From a checkpoint of a small mixture-of-experts model trained on Wikipedia.
Training: a variant of Adam for the experts, 310M tokens.
Below are experts of layer 5 (counted from 0) of a mixture-of-experts language model. Rows are named router (the router's row for the expert), up (a neuron's input weights, with its number) and show model dimensions 112-167. Each number is 128 + 24 x the weight over its row's rms, rounded and kept within 0 to 255.
After each expert's rows: a language model's description of what the expert responds to. This comes from a sample of Wikipedia text that the model never trained on.

# expert 60
router [136 135  87  97 136 122 138 132 138 156 126 127 147 159 125  67 116  77 160 133 135 161  94 134 133 109 137  96  97 125 111 145 129 145 146 112 109 106 105 123 122 147 117 120 169 117 150 174 126 127  94 155 107 121  87 150]
up6 [151 135 132 138 133 169 120  82 151 124 155 117 141 100 143 119 150 115 170  95 160  95 163 111 124 146 109 126 141 170 176 120 126 119 161  69  93 118 172 118 139 145 122 135 164 135 168 160 127 146 142 133 105 112 108  94]
up7 [ 89 125  83 126 141 154 116 144 141 118 118 144 120 130 161 135 180 118 105 107 122 119 171 137 121 138 121 114 160 105 139 128 128 131 140 164 123 119  83 105  84 130 141 127 114 135 127 107 115 118 130 133 115 123 147 138]
up8 [150 108 140 131 123 138 100 123 138 108 159  88 120 112 138 121 125  89 157 108 144  56 144 143 170 118 112 169 132 124 110  92 128 111 130 125 107 118  97 141 144 122 132 140 121 128 123 166 123 115 131 143 169  85 130 137]
up9 [149 174 103 113 161 134 118 106 136 126 167 149 152  97 122 158 108 146 101  88 172 115  77 155 134 155 138 132 126 167 117 142  97  94 158 131 118 120  90 133 131 148 123 111 121 161 131 126  99 118 106 118 157 143 142 115]
up10 [158 166  88 144 152 147 158 128 141 129 121 100 139 133 135 107 102 146 149  96 139  97 119 146 106 123 117 127 121 140 144 138 101 115  88 120 124 105 126 116  77 127 128  97 139 154  82 105 133 136 119 135 144 132 180 111]
up11 [115 136  88 113  91 112  59 152 138 108 124  98 128 108 155  87 168  98 157 102 159 137  99 111 144 123 140 155 110 133 165 137 102 123 161 111  82 148 127 113  73 152 138  83 150 128 117 110 133 112  82 121  76 149 120 154]
up12 [147 148  72  96 132 116 142 153 170 136 123  87  82 166 107 104 123 147 151 127 133 155 112 135 129 122 127 109 135 127 162 134 106 106 159 113 106 164 111 105 136 159 134 115 133  79 129 104 148 104 155 140 137 119 106 155]
up13 [165 104  95 108  88 125 155  88 131 169 115 110 159 127 132 157 135 144 163 156 190 168 110 168 137  71 134 130 125 131 101 126 105 137 108 151 150 104 115 146 146 146 144 132 143 102  95 138 122  57 119 157 132 130 158 103]
What it handles: Name pieces and field labels. Word pieces after an initial capital in names, and infobox labels like Location:, Phylum:, Education:, such as Z-ol-tan, B-AF-TA.

# expert 36
router [119 103 106 109 116 129 146 163 107 147 102 109 192 157 167 116 133 117 153 123 127 123 111 119 136 112 129  80 145 172  99 125 114  90 166 126  82 138 140 126 124 156 143  94 154 155 135 144 133 119 144 118 127 153 151 134]
up0 [122 131 165 161  94 140 104 130 115 100 159 117 132 140 149 142 105 126 145 168 133 112 112 115 128 147 150 134 142 112 133 156 138  90 166 158 121 157  89 145 147  97 125 132 183 108 119 119 108 108 164 150 154 144 118 101]
up1 [141 111 135 100 136  96 132 145  98 138 111 180 139 124 133 116 123 133 135 129 114 147 100 149  95 112 132 122 150 119 107 118 138 122 144 167 156  85 139 134  80 167 138 116 108 125 105 115 145  87  82 129 114 125 110 138]
up2 [156 127 103 136 145 122 121 190 150 134 159 152 153 148 138  88 130 100  88 126 130 104 107 132 110 165 109 142 170 103 142 148  89 104 154 161 111  90 107 117 127 130 119 117 152 128 149 119  98 146  98 107 147 127 137  90]
up3 [ 99 113 125 128 158  80 180 125 160  85 155 160 132 157 101 145 119 115 153 128 152 137 118 140 142 125  93 125 125 142 119 141 122  99 155 175 144 146  92 145 146 124 136 134 146 158 106 164 114 110 159 135 161 134 137 125]
up4 [134 133  96 156 128 121 125 161 139  88 124  75 146 146 167 138 111 137  90 123 155 126 126 131 148 148 120 151 125 135 138  89 120 105 145 166  64 131 108  93 107 165 141 128 130 157 157 134 132 143 125 110 114 138 109 133]
up5 [137 111 127 128 177 109 118 108 123 116 131 111 130 172 130 170 109 122 112 146 142 143 127 119 189 141 154 130  98 135 137 128 127 163 102  81 134 143 130 105 113 109 124 127 108 116 142  86 150  92 127 115 138 112 131 115]
up6 [122 147 147 130 116 123 129 166 151 120 134 116 136 149 109 160 131 114 141 126 148 116 124 117 172 115 152 150  87 124 167 144  38 118 155 134 111 162 143 115 128 107 135 106 168  98 151 106 119 124  79 118  94 151 131  87]
up7 [124 130  62 146 125 100 117 116 174 125 102 118 129 121 125 109 114  94 143 110 200 184 119 120 176 146 101 139 106 135 152 118 108 115 122 132 142 106  84  97  95 120 137 122 114 151 145 148 144 124 117 117 107 115  91 119]
What it handles: Mid-word name pieces. Middle fragments of foreign personal and place names, especially Indian and European, such as Sab-ine, Math-ild-e, Dev-end-ra.

# expert 40
router [117 121  85 122 122 108 131 112 171 112 121 131  97 140 137  79 186 100 145  67 126 146 105 144 138  92 135 135 135 142 122 108  94 149 166 129 135 112 119 128  94 132 132 104 124 131 156 108  90  86 132 130 122 101 149 116]
up9 [135  79  88 118 150 120 131 121 164 115  99 115 126  77 149 140 157 136  90 119 114 155 121 162 117 130 123 129 130 109 143 149  87 119  86 170 121 151 121 156 124 169 160 153 148  83 174 129 126 184 110 126 106  99 112 127]
up10 [114 127 106 122  47 144  98 158 154 112 152 157 114 210 153 113 139 114  88 151 133 154 102 101 146 111 157 142 119 116  86 100 120 134 152 126 118 155 102 116 160 117 146 149 129  91 164 112 112 130 104 101 117 116 105 110]
up11 [134 111  91 103 138 151 167 105 165 133 135 140 120 143 125 128 102 112 109  97 126  98 137 108  95  94 108 106 144 120 118 136 102 145 157 176 147 120  89 105 115 176 149  76 114 108  73 143 126 120 137 135 102 124 189  83]
up12 [128 131 157 127 127 117 142 130 142 165 114  59 169 115 128 144  95 135 111 161 107 116 132 133 149 138 112 136 139 145 121 115 115 152 118 146 134 122 125  97 168 152 133  92 142 152 136 130 102 108  71 138 123 148 115  97]
up13 [112 151 107 104 147  72 122 143 102 102  86 143 172 142 131 137 124 118 124 145 107 149 163 138 119 120 123 124 164 147 162 131 148  99 126 152 115  91 128 128 137 143 145 109 112 147 145 165 137 136 122 132 134 104 116 122]
up14 [150 136  89 100 113 158  85 113 108 117  94 117 142 115 136 150 129 103 130 172 142  88 103 102 152 105 124 135  98 112 153 124 133 120 132 137 141 206 103 142 130 124 123 133 134 146 136 130 162 113 109 134 121 152 171 117]
up15 [128  98 136 126 122 138 132 101 140 121 173 109 113 146 131  93 119 151  97 100 131 120  94 183 159 146 164 157 133 155 117 135 164 136 125 115 151 151 119 107 102 124 116 137 141 143 139 101 151 123 143 126 145 124 124 152]
up16 [ 68 154  99 124 142 119 118 151 128  65 113 172 153 131 123 154 160  90 107 121 144  96 130 206 143 147 107 155 124 129  88 119  98 125 140 113 137 136  89  93 104 119 123 125 104 122  99 126 118 102 115 126 108 135 125 150]
What it handles: Infobox field starts. First token of an infobox field label or value after a dash or bullet, such as Added to NRHP, Maintained by, Hanyu Pinyin, coordinate marks ″N.

# expert 23
router [ 93 125 107 113 122 136 141 143 126 125 133 100 100 132 179  86 192 128 155 100 106 132  90 131 123 106  97  91 122 139  86 145 123 138 125 159 129 107 120 104 151 141 176 105 125 166 121 119 115 100 103 161 124 119  96  81]
up0 [122 140 142 101 139 103 126 175 122 138 102 162 111 109 158  87 140 160  87 133 102 109 179 104  85 142  89  63  75 127 131 169 101  94 138 141 130 171 141 138 148 101 153 143 165 149 115  63 115 129 124 137 117 130 133 161]
up1 [ 91  71 110  98 132  96 126 153  96 144 137 111 164 110 180 141 160 109 137 113 189 107 142 126 106 114  94 133 142  83 171 185 119  85 127 120 113 153 146 101  65 137 128 128 101 160 151 132 120 137  84  84 164 133 124 152]
up2 [101 104  95 121 133 104 107 136 150 136 107 128 124 172 137 116 127 108 121 135 158 132 131 161 126  81 175 118 105 139 117 134 142 141 122  94  95 151 104 122 122 168 152 154 137  86 144 174 120 117 125 149 162 122 110 125]
up3 [148  99 134  80  74  83 106 108 120 127 154 110 151 184 158 155 119  90 124 113 131 152 109 141 135 117 124  97 112 152 124 151 114 126 136 159 135 112 120 109 130 144 132 105 124 111 130 184  88 136 128 118  92 103 175  84]
up4 [ 87 127  86 120 135 157 165 129 150 109 119  96  93 138 208 112 100 141 133 145  97 106 112 143 154 125 108 125  92 124 162 140 128 149 100  83 123 154 116 132 115 161 111 133  87 154 172 135 146 123 178 140 153 118 120 121]
up5 [118 155 147 128 126 128 142 127 115  79 139  85 135 118 112 148 159  75 117 131 134 105 145 138 120  87 162 120  92 171 119 122 142 141 131 132 107 118 119 126 110 132 131 117 121  90 105 127  92 115 124 150 152 129 156 102]
up6 [110 154  82 110 134 104 107 156 115 125 140 119 193 158 104 121 144 116 128 147 119 120 151 142 136 109 121 144 116 134 154 124 121 138 118 105 114 140 132  96 103 148 145 135  85 152 155 164 127 134 136 145 126 127 121 102]
up7 [145 105 120  90 106 102  86 129 108 127 131 138 124 119 166 143 148 127  95 149 147 167  91 118 134  97  88 121 146 114 105 152  80  98 130  89 126 107 122 121  95 159 141  94 140 133 167 117 121 122 120 144 145  86 135  88]
What it handles: Name-initial word pieces. First piece of a split proper name or foreign surname after a space, such as Ch(alkidou), Gonz(ales), Jer(ome); also °N and table-cell spaces.

# expert 11
router [108 118 121  73 112 119  89 170 124 140 133 121 122 159 144 102 138 105 177  97 137 130  73 144  98 127 124 125 116 137 118 147 114 132 146 125 108  92 118 103 150 149 152  81 169 140  89 118 106 121 144 117 141 118 146 135]
up0 [129 125 128 160 130 122 147 151 114 127  96 130 138 123 145 118 114 118  96  96 100 120 102 116 116  95 131 113 160 150 106 157 149 110 153 100 120 141 127 139 129 158 123 136 171 118 131 114  92 120 128 139 124  94 153 121]
up1 [160 116 112 147 135 135 121 152 156 132 150 128 177 124 125  79 134 101 121 114 143 121 162 143 138 113 154 127 107 134 116 133 128 117 146 129 119 103 143 118 158  90  92 140 125 149 132  92 111 113 137 139 105 136 172 162]
up2 [110 117 117  97 167 134 157 145 170 173 155 117 145 153 152 151 102 112 149 145 118 108  88 162 127 145  93 109  92 139 160 126 148 156 159 116 141 151  66 109 135 177 124 106 141 127 130 120  97 128 165 145 144 122 131  86]
up3 [ 88 137 141  96 109 161 115 149  69 148  94 108 130 174 144  96 157 125 162 127  84 101 131 157 147  72 140 167  94 124 112  79 131 137 172  98 135 134 136 188 146 123 136 119 143  87 143 153 118 114 131 117  59 137 131  96]
up4 [163 131 129 127 121 170 130 117  96 153 100 131 104 121 143  75 145 127 113 158 147 154 103 145 128 125 101 113 118 107 137 138 129  74 172  87 110 138 139 123 130 112 142 126 133 155 118 129 131 133 111 119 125 117 132  87]
up5 [134 114 113 104  74 116 135 129 137 154 175 109 113 126 148  97 121 129 126 118 118 102 113 184 144 168 137 128 149  98 115 136 108 126 115 137 133 125 109 109 123 151 117 146 161 138 142 127 107 149 123 137 103 138 158 142]
up6 [158  51  98 145 166 104 153 148 133 107  93 142 109  94 107 133 157 116 137 151 143 124 165 168  99 127 160 150 151 181 119 166 116  96 116 142 114  80 169 135  83 122 138 167 117 162 132 108 124  88 170 133 133 153 140 143]
up7 [149 107 125  84 122 133 145 127 128 116 130 134 104 136 143 110 126 159 157 101 163 189 151 110 175 117 112  96 131 143 169 164  61 111 105 140 119  90  92 117 135 120 132  69 139 162 105 165 136 125 111 118 120 107 174 134]
What it handles: Articles in music reviews. The, of, on, at beginning titles or names in album, song and film articles, such as Metacritic, "The, Great, US Billboard.

# expert 6
router [ 91 131  91 115 126 132 108 144 107 128 140 155 102 156 195  89 161 116 179 104 117 136 113 131 115 123 116 103 127 126 141 131 121 111 117 130 138 128 103 106 102 133 181 140 164 148 122 135 115 143 139 183 102  89 112 123]
up0 [159  88 173 141 167 112 123  83 145 131 128  97 119 100 176 126 121 137 159 150 140 146 116 115 140 139 106 130 117 109 137 149 115 140 131  92 128 109 116 122 130 124 127  80 105 172 168 136 159 154 116 120  96 128 137 108]
up1 [133 101 102 161 129 137  99 138 103 106 130 116 153 164 102 130 150 166 111  82 110 112 128 130 152 110 135 124 145 108 118 109  91 124 162 105 110 179  94  69  90 105 108 135 135 132 154 103 104 100 108 132 121 137 113 130]
up2 [ 95 132 120 132 131 144 120 142 129 150 117 137 102 133 110  87 114 117 150 120  90 131 114 137 126 131  85 112 136  93 152 131 137 110 123 117 136 124 129 101  71 138 125  99 156 123  89 140  72 133 146 102 152  77  93 143]
up3 [140 140 155 163 106 134 137 118 156 134 135 148  95 113 181 135 129 148 136  97 156 115 132 169 146 130 118 125 147 148  98 137 150 125 170 166  93 116 103 146 113 129 123 158 122 127 136 161 100 121 141 120 150 166  93 129]
up4 [147 145 132 128 114 113 122 113 152  93 126 143  77 131 165 157 103 120 105 118 114 135 140 128 134 150 106 150 168 151 125 165 179  84  87 106 135 107 124 123  94 102 126 111 127 134 139  86 110 147 136 125 125 130 160 156]
up5 [146  98 129 108 140 143 105 165  96 122 114 134 121 141  72 106 114  98 149  90 100 166 149 161 121 120 159 148 100 156 117 124 134 112 120 138 163  99 128 130 105 157 105 131 119 148  82 165 116 149 110 105 128 126 128 145]
up6 [149 138 160 151  89 151 167 143 129 116 131 137 167 117  83  88  79  95 145  96 133 194 137 114 128 132 159 154 130 109 144 145  83 126 133 141 112 113 109  80 130 143 138 145 113 139 124 114 135 149  73 106 102 143 131 153]
up7 [107 119 111 127 138 151 121 130 129 127 127  81  85 120 127 171 142 145  89 160 104  88 113 150 119 121 127 140 127 176 137 119 118 182  94 153 141  77 173 142 144 126  88 107  99 151 103 164 114 138 146 119 141 156 158 102]
What it handles: Election tables and of-phrases. Pipe separators and vote figures in election-result tables, plus of and the in noun phrases like the invention of.

# expert 25
router [124  74 128  90  82 132 132 155 143 137 115 124 139 138 178 107 170 108 192 115 113 138 107 156 130  97 122  99 104 124 111 117 131 122 116  99  92  90 132 102  84 140 150 105 142 158 123 150 108 137 152 140 125 117 114  89]
up0 [132 122 142  70 116  70  85 121 156  85  90  99 124 156 173 105 122 153 154 155 118 155 155 122 122 121  86 101 121  88 149 142 134 108 133 104 135 140 136 105  86 136 152  80 139 121 108 114 135 147  99 126 131  93 116  98]
up1 [126 124 124  61 135 121 128 157 124 118 114 131 164  99 127 106 130  99 129 144 164 141 144 140  99 132  99 149 134 121 143 136 144 127 113 145 154 103 160 118 126 143 122  78 131 156 101  93 116 162 102 126 111 118 114 160]
up2 [ 79 117 123 106 153 138 136 167 147 161 140 140 115  97 126 120 121  71 122  92 176  92 134 150 161 130 135 146 144 160 139 120 111 145 144 114 116  82 117  95 147 131 155 139 145 147 149 130 148 155 120 126 133 127  94  97]
up3 [137  52 111 116 101 130  75 119 139 105 139 122 141 113 128 100 105 103 166 133 113 120 146 125 131 132 125 131 118 143 125 133 115 100 107 155 115 111 139 125 163 129 134 159 134 119 120 128 111  55 104 125 121  95 114  53]
up4 [149 155 145 123 130 120 138  95 123 133 137 104 126 144 134 127 122  97 158 138 106 167 149 155 151 122 115 131 139 151 149 113 123 144 115 169 141 145 117 146  95 116 128  82  86 112 154 113 121 154 144 166 110 154 128  90]
up5 [172 135 104 140 129  89 177 126 127 119 109 125 131  65 120 148 156 110 101 185 110 188 104 183 132 133 135 134 151 109 152 149 106 152 121 151 153 109 143 160 110 153 141  76 129  98 114  68 136 157 118 157 103 129 125 189]
up6 [137 103 136 117 145 106 131 130 149 124  92  99 100 118 168 177 100 129 130 104 147 131 129  95 167  92 128 125  96  90 139 126 130  96 139 138 137 135  96 125 170 143 149 143 176 101 123 137 120 104 156 117  81 135 127 115]
up7 [141  93 130 155  89 100 116 131 167  98 193 107 100 163 122 122 144 110 158  84 109 119 130 137 157 110 108  90 128 113 126 111 100 137 123 120 150 111  51 117 147 136 115  97 141 132 137 127 104 149 137 170 129 133 178  99]
What it handles: Articles and name-phrase words. The word the after prepositions, and inner words of proper-name phrases like National Park, Award, International, Project.

# expert 7
router [116 100 132 123 121 130 116 185 145 114 140 123 126 150 141 114 138 103 148 107 135 175  87 173 132 104 102 124 102 158  80 131 118 110 131 146 149 121 120 117 107 135 118  89 153 141  95 114 112 112 133 123 120 120 126 114]
up0 [142  98 116 102 131 151 111 112 147 123 127 123 107 170 150 131 162 121 186 105 148 147  87 158 135 107 164 123 133 141 127 114  50 132 149  83 126 135  92 120 155 151 137  67 163 127 158 144 149 118 136 154 134 125 148 176]
up1 [131 117 136  99 142  90  87 177 105 103 117 117 146 111 121  91  90 156  83 143  82 119 102 134 172 141 180 113 169 142 131  96 103 160 136  94  64 101 154  97 113 178 137 124 159 151  99 150 157  84  82 113 122 117 125 140]
up2 [129 115 110 115 123 117 132  88 138 127 117 118 145 104 129 133 146 139 147 156 141 121 138 143 123  77 145  96 130 198 140 159 111 162 106 106 175 114 120 133 110 135 142 117  91 117 151 131 136  99  92 132 123 133 134 122]
up3 [ 97 145 118 136  99 122 103 130 123 174 152  80 121 203 139 106 115 133 124 143 130  89 117 139 111 130 106 135  98 134 179 177 116 145 140 102 125 137 128 153 124 156 138 133 105 119 118 122  94 135 105 111 132 100 127  87]
up4 [171 129 107 105 140 122 107 182 118 124 139 139 147 110 140 147 132 111 130 132 153 148 132 124 130 126 169 113 157 128 109 133 120 135 165  97 137 107 136 166 121 150 133 106  84 132 113 129 112  82 109 115 154 112 119 149]
up5 [150 138 116 111 130 134 129 139 149 118 124 154 125 174 101 135 116 144 134 157 162 147  93 154 155 120 127  88 106 119 131 139 107 121 121 126 132 160  95 122 139 160 139 121 119 134 120 103 104 129 111 121 107  92  96  93]
up6 [122 168 120 119 143 119  90 134 160  83 144 131  97 119 140 117 138 136  91 137 114 117 114 100 142 112  94 137 135  97 153 142 145  90 145 129  82 162 112 130 106 137 130 150 137 103 105 116 142 105 117 137  97 112 164 127]
up7 [117 162 108 127 107  88 150  84 116 155  83  92 156  97 118 136 139 109 109 125 135 173 158 130 167 108 123 123  90 136  98 100  90 118 100 105 163  81 116 137 113 104 139 100  92 147 182 118 139 115 132 130 127 126 128 155]
What it handles: Foreign-name and title pieces. Opening pieces of Korean, Indian, Japanese and other foreign names and song or film titles, such as Kyung, Ishq, Baby, You.

# expert 58
router [ 98 115  51  91 122 178 159 132 136 151 130 147 119  91 182 103 160 122 111 147 153 113 131 150 134 140 143 118 128 151 132 157 125  92 146 114 111 169 107 108 128 152 143 120 142 141 164  78 102  92 144 167 135 133 132 121]
up0 [112 120 112 119 141 110 159 144 134 143 177 126 139 120 140 124 163 149 161 171 113 125 124 113 159 113  90 115 120 140  99 151 136 169 116 135  86  75  95  91 140 143 133 147 146 150 120 141 105 155 140 113 152 145 121 118]
up1 [113 126 125 123 116 121 131 169  89 126 113 118 138 142  97 109 136 152 157 152 147 135 137 131 112 103 149 126 109 106 107  93  72 131 138 117 143 162  70 145 116 125 132 133 139  96  97  93 104 119 122 121 159 103  83 166]
up2 [ 90 167 118 145  84 108 155 155 132 106 122 133 170 144 137 131 171 130 129 139 113 148 156 176 196 112 144 121 125 174 141 100 152 105 117 125 110  99 151 103 136 136 157 157 115  86 215 108 113 139 105 139 150 132 106 129]
up3 [ 99 134 126  95 128 116 104 135  97  79 137 124 145 127 165 115 111 143 143 180 155 137 124 121 149 135  75 132 116 153 137 137 109 123 103 143 105 124 169 140 106 157 132 105 156 153 169 115 122 151 133 145 119  78  97 175]
up4 [ 80 133 105 114 125  95 101 124 133 166 143 130  93 110 178 136 162 122 128 186 116 130 166  90  99 106  74 113  88 129 109 149 150 112 143 143 112 136 121 147  84 144 123 113 108  90 149 141 111 131 103 178 125 106 143  88]
up5 [104 109  99 101  89 111  97 138 123 145 101 128 138 150 131 137 108 162 155 149 140 121 119  92 159 111 172 100 120  84 126 166 178 137 112  84 122 164 127 105 110 121 118 128 128 112 133 136  80 101  91 172 166 111  90 125]
up6 [166 137  89 140 178 128 197 105 166  75 136  90  88 145 139  84 116 143  94 141 141 147 111 115 161 140 152 129 111 132 152 146 110  80 167  92 140 157 148 141 116 116 134 113 145 150 115 142 116  63 108 101 161 100 156 122]
up7 [118 140 147 164 125 130 133 139 107 150 147 151 129 101 178 127 169 118 166  87 145 168  98 128 122 138 138 154 113 122  99 114 109 141 135 121 127 118 116 100 106 111 102 145 146  93 162 150 143 134 114 170 156 104 121 116]
What it handles: Table column labels. Column and field labels in results, election and stats tables, such as Total, Votes, Date, Loss, ±%, and labels like Overall, Rejected ballots.

# expert 29
router [122  94  78 108 113 131 113 166 124 121 128 127 142 127 156 102 143 116 148 116 131 140 113 159 140 105 123 126 100 121  85 146 103  76 149 119 107 140  91 102 110 137 154 111 162 140 131 115  95 153 159 160 132  93 112 118]
up0 [ 68  69 139  78 142 146 128 137 133  86 143 136 148 126 133  87 121 107 147 100 156 156 153 148 112 143  94 108 120 119 140 126 117 126 145 101 160 113 121  94 129 112 157 133 119 141 161 165 141 117 114 130 127 132  76 127]
up1 [151 116 138  82 141 132 131 167 125 128 139 161 102 151 162 124 130 109 118  93 190 156 111 142 186 106 133 122 117 130 108 125 122 127 133 108 150 107 118 149 136 177 118 128 161  94 181 146 131  94 124 143 120 106 122 125]
up2 [124 131 151 105 120  70 171 115 102 120 159 146 160 153 138 121 116 115 113  91 131 147 105 152 127 128 118 132 160 146 156 115 135 118  87 167 131 102  92 116 148 150 142 129 119 143 131 134 134 116 125 125 105  88 135 148]
up3 [136 142 122 100 189 140 112 181 104 137 133 146 133 115 146 113 147 137 110 130 124 125  97 116 125 133 141 117 147 122 176 158 118 138 138 136  74 108 126 144 123 159 116  51 122 127 106  83  89 129 136 142 128 153 153 146]
up4 [160  78 130 112 150 135 113 110 180 177 177 101 141 166 126 114 135 132 156 140 146 133 126 177 104 111 137 104 106 127 122 139 111 106 104 106 106 141  88 140 140 127 133 137 167 116 105 139 132 118 124 130 155 120 118 152]
up5 [136 134 147 102 133 133 137 128 183 119 136 132 129 136 140 143 117 120 119 192 114 102 175 158  89 152 101 131 135 158 118 128 138 104 102 145 142 143 114 182 133 121 166 100 154 121 120 159  89 148 149 146 158 113 173 118]
up6 [125 108  77 109 135 116 133 159 110 150 175 134 148 128 114 146 134 113 134 111 186  97 126  94 106  90 151 124 152 150 120 127 145  92 150 112 156 117  73 140 152 106 130 138 143 101 133 165 109  95 125 154 162 123 130 138]
up7 [120 153 135 116 124 112 210 123 122  99 124  98 148 136 119 123  93 109 158 116 151 159 138 120 130 115 138 130 120 147 147 141 142 116  69 134 134 119 104 122 108 111 110 114 147 123 141 116 117 127 105 125 171 133 119 128]
What it handles: The and name starts. The word the after of, by, with in running prose, plus first pieces of personal names after country codes or titles, like Dan(iil), J(iří).

# expert 22
router [115  99 129  75  92 160 120 135 147 157 147 147 119 140 169 120 133 109 162 110 140 157  71 165 127  98 100  57 118 137 137 152 123 110 128 124 112 105  94 133 150 147 174  88 160 126 113 160 104 120 114 123 114 125 123 104]
up0 [109 115 114  97 137 148  97 148 171 110 155 128 115 111 102 115 145  81 183 146 166 134 111 145 125 122 142 112 119 152 169 144  99 101 135  82 128 126 128  64 141 119 150 135 139  83 101 128 131 135 112 153 126 117  86 118]
up1 [ 95 151 136 148 141  55 122 130 154 123 158 110 123 117 129 109 140 114 136 147 106 152 130 178 120  98  99 133 121 138 149 138  97 137 147 139 122  76 157 143 105 137 169 141 137 102 131 101 105 137 148 138 134  97  96 101]
up2 [116 146 149 134 139  93 124 142 122 122 110 123 138 152 118 128 131 103 121 114 125 146 122 160 130  87 154  97 117 129 129 143  88 126 118 138 100 153 141 120 135  87 154  90 134 132 144 131 167 111 114 144 132  92 146  94]
up3 [141 156 122 146 102  82 187 189  84  90 128 130 125 142 146 125 128 144  94 108 147 157 128 120 125  93 116 147 112 141  88 130 125 108 143 181 122  75 123 142 114 145  71 118 167 161  91 143 137 139 104  93 137 129 127 168]
up4 [117 153 107  98 132 112  69 141 150 166 139 136 130 112 118 122 156 129 164 165 124 144 114 107 135  85  91 117 109 166 153 119 128 104  93 146 102 139 161 142 143 150 150 123 149 129 142  96 132  98 164 143 117 122 106 119]
up5 [130 157 105  77 125 101 136 119 163 116 133 121 157 185 120 110 110 107 111 164 165 147 128 144 116 117  57 169 119 163 152 120 123 115 111 119 114 115 143 148 141 148 120 107 125 162 136  96 141 103 140 131 115 163  72 134]
up6 [ 98 143 108 109  84 129 163 153 133 122 154 103 152 153 154 139 155 119  96  98  94 138 145 177 115 119 153  92  71 115 148 143  95 143 140 107 113 148 117 109 138 141 113 152 101 128 178 149 125 136 137 142  92 121 154 150]
up7 [174 119 113 128 167 126 153 204  76  78 117 128 172 150 128 125  91 125 175 116 129 130 148 158  98  64 153 110 148 171  89 158 145 119 135 149 131  91 107 136 114 126 154 144 147 123 114 129 158 135  92 112 108 153 128 158]
What it handles: Prepositions in music stats. Mainly of and on after measure nouns in album and song reception text, like "score of", "sales of", "No. 30 on".

# expert 24
router [121 101 125  81 114 120 108 209 127 105 131 129 137 150 153 108 149 111 138 109 140 123  92 163 117 109 108 122 120 134  98 147 113 110 118 154 103 108  97 117 135 134 139  88 184 139  95 117  98 114 142 134 109 126 149 132]
up0 [118 137 113 130  88  94 115 145 138 122 113 156 101 117 121 110 106 137 123 155 166 135 117 141 113 107 106 130 151 164 124 166  54  81 103 145  89 120 101 144 131 104 135  64 173 176  98 136 138 151 121 120 169 139 148  89]
up1 [128 149 104 141 123 123 184 133 129 156 156 118 184 138 123 139  93 117 152 160 129 165 136 136 126 143 118 142  96 165 166 147 155  94 105 152 123 109 183 141 146 130 128  59 151 107 127 137 138 138 115 142 102  66 136 102]
up2 [135 149 133 182 154 123 156 121 102 104 174 141 146  99 135 105 126 113 101 186  90 115 131 133 128  94  78 173 110 148 121 135 145 130 189 135 127 165 143 145 118 115 108  85 140 118 105 115 124 130 116 106 120 170 150 134]
up3 [104 154 128  85 135 143 143 158 112 124 100 139 113 128 145 125  96 117 146 122 126 116 120 157 124 105 153 112 144 140 125 150 118 147 142  93  83 117  84 149 126 145 114  60 154 132 116 106 158 104 119 103  88 126 108 155]
up4 [ 93 133 128 137 121  60 149 138 175  88 120 134 143 134 113 153 157  79 154 128 153  90 137 121 110 133 171 147 151 126 101 127 122 108 121 122 131 125 127 136 120  83 126 167 118 115 141 124  98  83 101 153 118 109 142 135]
up5 [117 120 141 110 109 165 142 136 119 156 104 128 118 128 175 133 117 134 127 120 106 139 116 122 108  97 143  59 139 194 162 159 139 162 178 132 111  87 151 137 146 152 119 121 136 139 128  97 123 137 158 112  86 139 155 121]
up6 [125 150  70 150 104 101 140 138 114 150  70 110 139  75 146 123 131 117 158 114 155 127 153 118 128 162 115 147 121  96 141 141 154  84 115  72 167  83 148 125  77 117 131 101 132 144 133 148 130 151 140 157 112 162 115 151]
up7 [137 140  65  93 116 149 151 158 131 119 112 140 157  97 122 125 154  98 123 142 102 156 166 151 116  93 141 141 136 120 105 133 111  79 129 143 121  79 118 134 116 131 145 137 128 160 126 130  87  99 136 126  98 140 139 118]
What it handles: Titles of creative works. The, My, You and Your inside song, album and film titles in discographies, as in To The Ladies, Tatted In My Memory.

# expert 48
router [105 139  81 105 132 150 142 154 178 162  94  81 160 140 151  98 113  89 147  92 153 140 121 139  84 123 142  79 140 145  93 153 154  94 160 125 121 123  96  87  98 137 123 114 152 169 133 108  95  89 130 140 138 101 143 118]
up0 [120  89 181 132 107 101 139 121 106  96 138 125 192 107 122 108 128 126 162 160 137 142 131 148 164 104 140 140 128 145 127 105 114 150 115 138 150  90 124 126  94 116 141 102 108 127  91 135 122 108 161 128 128 127 164 125]
up1 [150 129 139 115 145 136 106 110 115  77 138 103 141 154 142  85 147 113 156 189 104 126 117 184 146 148 113  95 132 106 124 128 122 112 100 164 139  99 113 151  97 143 141 127 111 105 145 134 146 129 102 119 143  97 145 168]
up2 [108 114 129 110 132 107 151 156 122 112 130 121  85 128 117  68 123 118 123 133 178 114 103 144 123 102 131 109 102  93 161 211 128  93  93 103 137  91 112  90 109 131 144 132 155 145 104 182 145 149 100 149 121 114 107 139]
up3 [169 123 122  83 136 116 106 173 126 107 156 109  99 166 121  87 123  76 107  73 140 174 111 115 124 137 161 107 152  96 150 134 101 163  94 129 181 117 126  96 110 175 136 121 130 138  95 130 145  80 123 121  64 121 134 155]
up4 [152 145 121  98 128 127 124 151 128 119 120 123 154 125 139 127 168  73 113 135 142 129  90 154 114  98 130 127 116 123 120 133 114 122 139 150 119 148  84 109 115 143 161 135 126 106 111 140 140  65 112 122 160  96 145 120]
up5 [139 150 117 141 123 133 132 130 142  70 125 158 136 156 133 125 129 118  82 145 141 179 132 117 137 133  99 110 159  98 105  96 112  81 137 152 140 130 166 134 117 136 137 104 113 160 109 131 154  76 127 108 147 114 139  93]
up6 [130 165 134 112 122  93 109 138 133 118 148 110 156 132 142  96 138 110 101 120 113 104  95 129 154 121 157 128 129 105 143 185 103  90 162 119 134  66 140 156 110 146 136 134 144 107  87 129 121 118 164 130 108 153  78 147]
up7 [132 122  78 133  79 124 134 139 159 115 126  94 130 136 128 125 114  96 144 120 135 137 115 130 168 118 132 133 151 141 120 143 114 170 139  98 125 115 142 113 157 146 135  90 123  65 172 159  95 124 167 142 124 164 147  97]
What it handles: Vowel syllables after capitals. Short vowel-led pieces such as ar, ad, ay right after a capital letter in names, as in McF-ar-land, Mog-ad-ishu.